Weights of a small mixture-of-experts language model, trained from scratch on English Wikipedia: 9 layers, width 192.
Below are experts of layer 2 (counted from 0) of a mixture-of-experts language model. Rows are named router (the router's row for the expert), down (a neuron's output weights, with its number) and show model dimensions 0-191. Each number is 500 + 25 x the weight over its row's rms, rounded and kept within 0 to 999. Numbers have three digits each.
After each expert's rows: "raises" lists some tokens whose logits its average output raises strongly, later layers aside. This comes from a sample of Wikipedia text that the model never trained on.

# expert 0
router:537475458522455471468458521530509546545517499537486540466491465499496477492497474522493461529458484518507458524539473503492522517469470492486464525545548483472501512482474484537531470477520532499499510458532474514498493462535527488478464509490499473540468472487530475537510472507524504469481538458467514499515522539494543509488485509504470477496523504533521532528493486469500508529472534499503523525505509515524462491484507496485518509481539540520474470493478478506494476517524499481473532482506520490511526543462490539543523483550470478485507512465505514500510479482461475514
down4:508474549501500474517485487549517442502495536459494480494521496479459498522510506508500564527502480523493500514508531494499514494522480476459508531486481501488518486458510532509545492477505494479475450532494517479504486542493512531428451530506506524510493522474514517523536460478477501506479510510509529500511517485518514495467526488517437530495513503518524477497486440485473500543540518447506505499480498475497547526475516495481478499510510462517490505499490525533465560493541495494507525495491530507518529503535512480558544503496563514500512541518461513472479504498475527471
raises: "However", "The ", "In ", "Other ", "This ", "After "

# expert 12
router:473527490495489445541528518505455520511507486515536507490510502526488501494526487473499529438493502495484518491458508463489516491519487483537553543538497481463510490489494496516483473473494493507536452467492482473493493560483477547536509460499518510516467519498492481489522502511486476553449506504573513525443489482527507473508494485531515515527463496514476459470496486561515505459491502492514498482469503508560469472485522529530480438527519473488487484489471532498501526506458541474490522494537509518521485496528510470497508507490516497521530533483500480506505508456477498521
down2:540472439529480433474473494485469502530538461514491509482539494520504499506493506506525513408524485498473497521508494533487531491472527478511542495495521476481551513510536515525538540456498508513519476515502518490477519514499466461505465522551481513526532513468514492499506510511448480521507513486445503523521506478513480489493475493506513481486505492514505504556556499545484483496500514463513504495496466509488537485487511480500519508557468460486500466506440494504496537480495538486498516526520526516509524481457501457488475523483464502511514497531472521499531500481461505526
raises: "the ", "a ", "this ", "their ", "an ", "200"

# expert 30
router:508501524510519515472530460481490505521489496534481493463467488457474512500464452482540510466504522498499484554496529505542489475517490538503483487488510496527490496445500531525476541494502540454486540474513491513527471477518555529501485520493490479512511467492507485496539524517465471529511480499474528488521548476471480466488471482495453505550474514519484565498483492497480469527495528487480518500512516510523543490549471493544446485448465529493542492534513472544506477482516508526488496522518465527539488531498507495470519533499482475514486491468536502469519528509504482508
down0:474491519507490544468493484480472502518476490485486504530506487580518472511490494469484493519530534506475531511496498553544550494520506527510527453521472493515500492550501507527526464512489510519484490487519504509536517510492489505514441483491515495509511514461507500478506534496491491474498429465510461498471554493503489474456511486504505514452546443491507506462493500502510459485526492551499503507492509490472484490509507530516491540466517509492510529538534511525506469466490472518494429515499485496484528501490502480422465532476453514501483490515509494534532495525504523457
raises: "\"", "| ", "T"

# expert 3
router:528468494501464477498485538469532524518465489493469516454529484483471480463512513496528521521463517515524487526519524520455470519485519516519533505508516469494532509535507512457545494529484497484518513502517535532540517502518451501527493498483460502510466456515533467510498453488487504449458498492460472519549470521484473510492524524507488531512521511500485497519478476471470521520545526474478487490535542527546528484511483469457531544521504542492514479510507555463464500511474507451509494520483490468524493492469463457518521529473508512461520493503474506487523483497519462507
down4:491502486524479488526525494494499518497463446485493505462454500509489476491482457543460515476500483540488481554510487524509538471448532538495537503511476542509494483496494529448495516515539500467505476490525516470462548480513502507490510475496544526473519476478538515445537489492508458530473533485469516530467511481478477490480507497464486532469543475518465528512511501472515525542506506492495490519502484502538564514492523482515519486507503535460465519499532500519512478474464506540471495480494541509491540454458495489526518520495496500465514538503496497461456505521491511525
raises: "\n", "\n\n", "In ", "The "

# expert 4
router:492507498491513494494510484479542486526534524462489502517522464484528526463531502481540501538473475541520475525488506499528525501521535524533462460501528489511507476470472472516529534530463521525482534529485471538497508520511468494528478542474471477531512510531519484519524461467472537480515514535480472506530498535550486485528476496489522467469540506524540484526517527471463474506469521477524479513511527514491471524514464542463527534493513532491525481502468494495530472531458479482521513479508457472485479499513503529535466522463509541522507460491467467478512478495537492520
down1:500487523505515445497486493481527451518462514518464510514444513498529501536497517510514452496514522490519525498453497532495482486511502486536502468487548496471506510471538487517479481506511515550553489532513484489503503486475473477541517518461469491445534502519492531479550531498495467484458453484475505503513518541508488569489477468510492502558476475528528455478507470481489530522485495511525513488529530468489499495491486556446493471482497468460494491503505503496471505517518490514482502473498519536524505510464484459496508510451470496534529506536515504493462490545511478504
raises: "8 ", "9 ", "7 ", "6 ", "5 ", "000 "

# expert 15
router:499450491477464472528501469494504497493460493498516469545466527478523478531456544524451534531485480517491557481496519503509471492479508471518465517472512485487501490504461512522474506492500487481511517523520521469465479481535532453497490531484481521490522503518504494520456545505534502483536485479504532454442518546481510472478487530480476485472508485521464516530499471482506505466504520537500508518529504488536520489444535514497489476448524504502533544453522474517528542523544497501525459509471474537486477526534487488476503531507476460504513529493498492485524529477504472507
down2:469468516482511549517489525530530478489530489508443557484514498533462466538495523514488551483509501541507527471538516482491537526472470452504519474452520519499506519533540526482539470477504465503513521534491564555490490502469491492472552489466530575472499534488502480523470517499505505529473487489474479496497514484503561523512564457512519504521522493498499476525524518534503507478458494494523498493490490510526529506457468532509474463533524498506484497484494504483510529495503509508527493490479527511552480501503486531542500515499471485508505499476494474498490491510491511516
raises: "==== ", "====", "- ", "=== ", "Former ", "| "

# expert 22
router:492485489504500507496485505486528525556525511471519482474532515489488531440498497463517477513435531539482463504497471517496525516506518514534497469517513487520510471486471532493526522460491504501490507501518465549490518472506479508495510524461475516543483464515526462481507471484529507483529478484454484527542497488518501506538484514498485443487513496520544483524450509453450491539479495461525489490498486478466502501504481504494502537572507522487509496500457483496491477531469454468474513472509465436517485493511476537527498517536498472520497480481484488509496460556491492535
down0:516502506479515531522480508497494524486524467526498445508479477481502483449493485481542508524519496535469498493531523474474511457477531478510501507520476507537473480505466512570519472501530473532505510530499491480508520498480471493487480495469504497493454474471465490496520506534513466520511540468463498526498460560512542508499490470447541498509503519526519506515464494490492472534493445535548473474509508535500500479495499523531532545478482475463479485531537523475510450512481536469477451486489519520484500480534550484494499530487452515506528475474523460512481491518531500498
raises: "(", "or ", "that ", "he ", "is "

# expert 25
router:530549482496477530512513485484520476534511460470487504478537523497462487466514542535525532493477516492483483495563456470477489494500532495515519519487459490530480517485485514480491509459472508524522497528470478518476505490510470523463519501460511492495533492505514476480549525525471469481474483469460498498499521509515501528463460471508457492458543540525553502499506545529509526533460451523501488495535478506463533481527468531530479543528500509478506448521511494550529474524500468467469509501484501514524478515534462516512502523501469507501512480524500500539477507512490465527
down1:499523513507504508557511490494532536497478504499487480468516517505450479482491455520482510480494520533495489498481517498519511479536496489559506478512486520467487505513469526515464510512497517497531473510524489497554496503499456483497528482467479491479521480497518491502514490549536449507476473479455491518490524521471488525512508532525500543474552500489476500518507475533500516525526478486502480470490506493479530505457450509497496516441483471502469523535515488490465511525473449509452544537490467465472437472544513540532472500483510513468448477515490482541535530510504518547
raises: "and ", "(", "- ", "for ", "that "

# expert 27
router:492484492505500506496484504484528526556525510470519482476530517489487528441499496461518478513435531539482463503496470516497524517505518514534496469518514487520510472485470532494526522462491504500490506501518465548488518470505478507494511524462478516543483465513525460481508471483530506482529477485455482528542497488519499506538483514498485441486513496520543485524450509452450490539479494461525489491498487479466503501504480505492503537571508522486509494500457481497492476531470454468474512473509466436519484494510474536529498518534497472521497480480485488509496461557490493534
down0:509525515554543514489515515505475484459470497484458477530500472461492483490518475441503502475460522494453516507495471527531524507447503533474449516477498467480499554523502470513490520501527535524533504498521488527494508490466462544527516539544480477501534531506483472510515482529466468487511534517500493496481519486490471497504497520484490531473488449480492496528491505526525535524504505477448510471493489492490536493493509514514490544503492491534512536509480528521521517544518538472455549526521497528507520482455503451531487468500495534565491521507500473501499491484529523471
raises: "and ", "to ", "for ", "of ", "with ", "from "

# expert 7
router:491484490504500506497485505484527527555525511470520482475531514489487529442498496463517477512436531538480462504497471517497526516506519514535497469517514487521510471486471531494527523461491503501490507501517465550488519473505477509494511524461478516544482465515525461481508471484530506484529477484455484527542497488517501507539484513499485443487514495521544483525451509452450489539480495460525489489498485477466503502503481505493504538572508521487508495501457482496492477530469454469474512472509467436518486493511476537529497516534498471520497481482484487509496459555490493534
down4:495477460481508481489497466492518479469510466470449459512470522553547454524538529518493509523544498505507468465505521501508479546507503529487494466496504487457507536527513543453520508479521516487457546488512511501468464499500461524489504478498506509512509532491478482445472505540483456486484509481479533476469534490510496504477481463477504514510503506534474497535497504517528487497481491541487485520522508460545507489513482499489463534494489530483479490538521459485503552511499512519493486492422493510514511496467487496524513488504495510470483496503443455537521517483505522427
raises: "que ", "que", "-", "then"

# expert 13
router:512504474504556489509523462534529529531515518513496504503521489464466523450493482492521520538485472502514449502458455467536544515487463513515480476523513471483490489491483501491531502515471536479456488543509504552521481523494462505484500461466475497500475536527523464502537463473487471504476520489479488507536529508524534521516497526512455512519530481482474527540498496512490483469522490456527515471479487494484521489535479516482513539485494522523530459533532486512456462544523487471509520481501459478512479475476490471519498536452488541513527510474474511481538524490528529516
down2:457489477490458515459495533560506519510508513503488522474496471502484503500498529460481533505569494536540440534512522489508535486517505520496513472535529498514515452525530497515510543518499490481485491493501487473522500472508503482561521517483531534559509525470488509510486478444481486493481503508532493517475475510506512523496502496575503501463469500529501476505475472548505520534494503510504493482493493489510552543532516494492461497497494507462474500522486468516503516556526476552472533505517504529487501488478467523457497508461468543495473522517535492482510476458487509524
raises: "\n", "1 ", ". ", "\n\n", ".", "2 "

# expert 1
router:492484491505500506498485504484528526557525511470519482476532514490486530441498496462517477514435530540482463504498471516498525516505518514534497468516514486520511471486469532494524522462491504500491506502517465547490520472506479508494511523461478516542483466513525461482508471483529506483531477486456483528541498488517500505537484514498486442487515496518545485524449509452450491540478494460526490490498485477465503502503482504493504538572508523486509495500455481497491477529469454467474512473510466436517486494512474536529498517534496472521497481482484488508496459556490492533
down3:497494465484481480499506469510490528519516457463527473492534495520494467520485475487527458504508485522509515497467475533504480496495530493517521488543529478487525486497465478527484486462524518538531522487500524472500490503511518495503465542474439545509496485497521482534494547455508474473490491494498507577497528501515525518514460469511510498545495559479549496479528485499490485492503533508487491517539452499524524492521530510472479557533475532546490459494518452476492552477482512516492481492527456498520503486518489523524522437531499483546511463475488492492470520505497480494
raises: "| ", "on ", "|", "; ", "on", "to "

# expert 9
router:526468512522491511456493546493541472496525489536476530459471526488474452502524480463538493479454497463478497470524475499489515517526498497530497467471538467497555485530496501496510481468481507511460533509505512505540488528506485468506459520474468511477487467510538490463472481486458457474552484523475482524547473494481456496499511514477485496509520466518521494471457501483463481510477547472496476533511490535494512524524482516479470516521525478481528487486521461503511535512484472497458521477528507461501479514489458466519464535477476459530522503487506527543492476480512481488
down4:459453513452501516504434531508529488526493486493514471505454456487484481532500502453489502510468488488504538450472521520455499512498512476513497473541515479535508502519511511499517478487447500516495447493484499538503516533492509497501462508483515490489507511523501502535506450495514503486515500503464481496490493478480532469444516474504515402475483483462537530482510479516537532478463511503511493497506505507510476511477498508510508471512506463483487497517473494515560478442535488499499514500516474521525471462514508499518509460480532539527552524530466516505491503465447492479
raises: "\n", "\n\n", "\n ", "\n\n ", "\n  "

# expert 2
router:465488494515547579475489460482524518496487488442498530517535525530507534489505509514476469511508516496455525521516506535482492527492527527442470547466448562516490482518502499503495476500532527537480493518483535517492532505509528486491540494495506506474514502453488492488487485513509515469532488501486457559532495468524512496533491489518549508526507477474502496496479449468483511522499474532491455530461462493461486511476499495475499490527492503524526513477478486450461515499552482476467510492508492480470534475514486480497528446507543511491488498485492510482473488498482537503
down3:489526573494470500490478531505523481525491525547528514543506492532511489503522499512516524465485482547508502494509508455483514458529458507526442463508507542469505522479536540550487534474531508499467538533482476499492446459497517492558520490500464476501478486464509530526474533470481507493521496523542500485507479511523484499527472476512511521500522501485506489480495520522531486523503483479472443484493540510477521559505517468526492499506555517454512474534534534534519508529519475509499493502498515465534498478498500493480513517499486507507508545510494484496548461521525488478
raises: "(", "in ", "– ", "of ", "on ", "and "

# expert 5
router:492485490504500504497485505485527525556525511471519483475532517488487529440499497462517476514436531538482463503497472517496525518506519514535497469517514488520510471485469532494526522461491503501490506501517465548488518471506479508493511524462478515543484463514525461481508471484530507483530477485454484528542496489518502506538485513500485443486515495520545483525451510453449489538480494460524490489497486479466503502504482504494503538572507523486509495500456482498491476531469455467474513472510466435517485492511476537528499518534498472521497481481484487508497460555491493533
down0:501501471490501444539498475511528497526465512524503502517527514518506567506547480458557500483496538482500547515504502492526503546518504473470479507497452467504541550512533486528473445465454501501507488536528516520459495467494556491501489508506489449495553486514492519533483502525503511506482480499484514463530481558537491509537522517487505471513539470482493505547479502535523464527526519512492494496486504470518508483495463479494493500502489484511469513547488494484509513537495511421482516499469520498462512465489502536499520474498517470482503517494506508511495485521494530546
raises: "issues", "failed ", "until "

# expert 21
router:492484490505499505497485505485526526555525512470519483476530517491486529441499498462518478512436531538479463504498471517498525518506518514535496468518514487521510470487469533494525523460491504501489507501518465548488519473504477510495512523462478516544484465513525461482507471484529507483530478486455484528540496488518502507539485513499485442486513495521544484524450509453452489540477496460524488489497485479465503502503482505492505538573507522485508495501457482496492475530468455469474512471510468436518486492511475537527497517534497471521497480483484487508496462556490491535
down0:471523521482475489497470496503433534486502492522540541488523498470520500490516540468499556509472494494442493519532526507526504497447496507459498507516498500516523509525495503529478496512504554515486524482555495462488511507518503508547517499528506480503465472551519506577534526521478510499562523485485501519468502505511512502529474504484482520534571476513495480493484477500484525504541464526522508435469453478506480533506543506498487481490526518507469463521512493523534464496488508468475487509500511479478500529463463543508484516541470492505535489509518498507511503487472518511
raises: "or ", "to ", "in ", "and ", "ed", "In "